From a checkpoint of a small mixture-of-experts model trained on Wikipedia.
Size: 11 layers, width 256, vocabulary 8192, 28.9M parameters.
Experts: 40 experts in each of 10 layers, 96 squared ReLU neurons an expert, a softmax router, a shared expert of 192 neurons.
Training: a variant of SOAP for the experts, 7438 steps.
Below are experts of layer 4 (counted from 0) of a mixture-of-experts language model. Rows are named router (the router's row for the expert), up (a neuron's input weights, with its number) and show model dimensions 64-127. Each number is 128 + 24 x the weight over its row's rms, rounded and kept within 0 to 255.
After each expert's rows: "mostly gets" lists some tokens that are sent to it at least half of the time. This comes from a sample of Wikipedia text that the model never trained on.

# expert 9
router [138 129 140  91  81 137 180 123 144 126 133 144  75 218 119 144 104 150 163 101  90 138 107 143 133 141 180 122 120 123 123 100 125 125  93 139 142  98 144 111 141 126 120 122 150 116 157  96 109 149 133 169 105 130 137 121 145 121 152 149 102 154 133 127]
up0 [139 130 127 131 132 123 173 132 103 137 132 134 102 146 155  94 128 116 107 112 119 175  77 158 142 138 119 127  97 109 153 136 169 191  93 119 114 107 121 194 112 144  93 122 127  88 103 101 130 133 154 199 138 123 115 117 106 138 168 139 142 129 147 124]
mostly gets: " t", " Y", " H", " ch", " Har", " Kh"

# expert 4
router [100 106 148 135 134 150 136 141 158  95 117 127 104 134 150 122 138 130 103 147 148 115 156 103 140 131 150 123 103  92 167 101 126 130 114 155 162 124 127 162 106  87 111 114 121 115  98 108 117 126 109 103 159 147 123 161  99 129  79 113 204 142  94  90]
up0 [ 95 122 118  91 127 140 119 147 162 119 105 120 134 112 125  99 157 159 110 112 174 112 181  85 120  97 126 158 130 107 122 113 151  92 148 168 137 130 126 128 176 189 148 132 117 124  88 132 114 124 120 137 143 158 168 126 139 121  95 108 133 141 136 106]
mostly gets: ", the", " after", " un", " In ", "In ", ", a"

# expert 6
router [138 151 157 101 103 140 146 143 140 119 154 114 100 134 125 150 163 135 112 132 126 117 155 102 130 123 153 108 113 147 126 150  85 125 137 164 170 102 168 115 114 140 148 116 148 100 142 162 166 135 148 129  91 132 169 106 136 135 106 152 124 123  75 134]
up0 [119 160 135 128 101 191 113 149 129 151 147  84 150 164 150 102 129 144 104 153 138 152 164 127  94 137  78 129 113 116 175 129 135 112 109 110 119 137 116 120 133 100 125 173 142 151 137 141 133 130 130 148  92 131 126 152 114  90  84 122  99 143 130 133]
mostly gets: " John", " David", " George", "ott", " William", "oth"

# expert 34
router [117 137  86 140 100 128 143  94 129 116 134 139 131 123 134 140 162 136 154 141 160 131 134 129 137 140 168 147 171 141 139 136 136 115 143 125  75  79 121 125  85 131 170 129 146 109 141 178 195 139 142 158 129 131 128 103 108 148 115 112  81 125 141 168]
up0 [128  99 133 145 137 116 146 155 141 122 119  98 160 103 141 118 152  88 114 137 126 135 139 124 163 109 171 127 153 155 129 127 178  97 114 149 102  74 122 129 102  99 118 155  93 149 149 145 125 130 121 157 119 104 141 130  97 153 114 161 135 132 106 126]
mostly gets: " John", " Le", " William", " David", "son", "ford"

# expert 32
router [144 110 170 181 155 122 108 121 129 107 129 170 112 120 118 136 115 127 114  97  73 153 144 105 119 120 163 113 138 160 129 148  99 109 160 100 150 116 172 126 188 134  71 139 210 162 136 154  82 141 129 122 125 101 123 141 138  79 140 135 129 121 142 110]
up0 [132 119 128 159 144 126 137 139 116 147 103 116 113 116 149 160  85  76 121 141  92 143 131  97 142 109 137 115 139 110 138 112 100 155 148  98 152 103 157 136 103 115  99 146 168  99 134 129 129  84 128 127 114 126 126 115 106 106 109 101 192 133 153 145]
mostly gets: "019", "016", "020", "021", "017", "023"

# expert 12
router [151  88 141 131 131 134 129 117 174 146 163 103  92 114 125 146 127 132 133 100 161 178  94 131 146 133 130  93 121 129  99 109 145 159 100 127 100 143 134 137 135 153 150  79  83 131 115 112 129 131 119 112 155 126 135 115 144 137 118 145 117 122  85 150]
up0 [120 182 145 106 104 154  99 115 141 108 138 101  89 154 114 137 150 147  87 175 134  84 104 148 152 138 121  77 124 114 112 107 117 116 110 182 126 157 141 126 154 106 136 146 142 137 182 121 136 120 112 128 146 133 144 127 144  91  71 147 113 126 120 140]
mostly gets: " | ", ") | ", "% | ", "′", "°", " | +"

# expert 14
router [194  96  89 158 139 101 100 110 136 206 138 173 130 146 136 115 164 132 132 149 133 151 156 148  74 126 141 118 166 145  79 130 174 139 147  97  86 126 127 126 111 140 124  99 100 116 105 104 115 117 120 112 128  87 157  96 108 117 114 167  79 111  86 174]
up0 [117  90 127 160 149 131 129 105 151 140 131 127 125 132 101  83 147  99 141 144 136 119 121 115 113 140 129 116 146 135 102  87 185  93 153 109 161 128 141 127 172 143 160 137 124 181 112 108 141 159 154 136 145 151 148  95 119  95  97 154  99 105 158 143]
mostly gets: " | ", " / (", " |  | ", "; ", ") | ", " | −"

# expert 38
router [205 149 136 128 141 129 112  97 140 105 108 133 118 127 130 148 128  87 163 124 162  89 148 141 119 109  60 131 129 103 128 114 110 143  88 121 109 137 119 127 101 136 102 120 138 129  96 130 114 105 127 102 173 158 194 148 113 132  86 122 154 100 121 147]
up0 [126 142 112 111 109 119 145 134 187 150 101 148 112 126 106 123 152 136 162  78 125 129 101 136 114 104 132 151 156 131 108 143 168 118 132  81 100 122 118  84 110 126 137  82 137 136 155 109 130 144 113 167 138 146 117 155  82 170 113 108 112 134 139 156]
mostly gets: " (", "–", ", ", "/", " to ", " \""

# expert 10
router [131 126 102 147 125 133 146 150 160 100 125  94  90 135 132 156 100 125 107 133  54 128 142 153 144 125 167 121 152 120 158 134 154 154 113 118 109  62 102 122 126 114 127 142  68 115 160 124 190 143 144 157 155 125 141 146 134 112 124  85 107 158 101 146]
up0 [181 145  87 152  86 112 109 121 140 180 147 124 113 143 115 156 103 158  90 127 147 168  97 169 135 115 143 134  95  96 121  85 146  99 104 145 182 167 130 130 123 135 144 167 140 140 136 115 146 189 133 143 149 121  99 129 127 118 134 119 130 111 134 121]
mostly gets: " K", " Ar", " Z", " Mar", " Bar", " Br"

# expert 2
router [181  99 122 167 166 144 111 146  87 139 130 154 138 121 141 112 131 160  99 138  96 130 102 143 116 130 108 127 142 159  86 113 129 125 129 125 123 112 140 131 113 170 148 154 101 130 149 157  97 109 110 117  97 122 121 138 132 118  79  95  95 146 107 159]
up0 [160 120 140  93 119 165 121 158 136 146 117 143 121 129 115 117 137 140 111 101 149 104 143 111 143 123 130 110 159 146 137 117 114 152 171 114 100 152 118 140  91 121  97 130 151 124 118 116 112  84 135 131 114 144 130 112  74 140 104 115 144 111 126 125]
mostly gets: " second", " third", " Par", " Pal", " First", " Cup"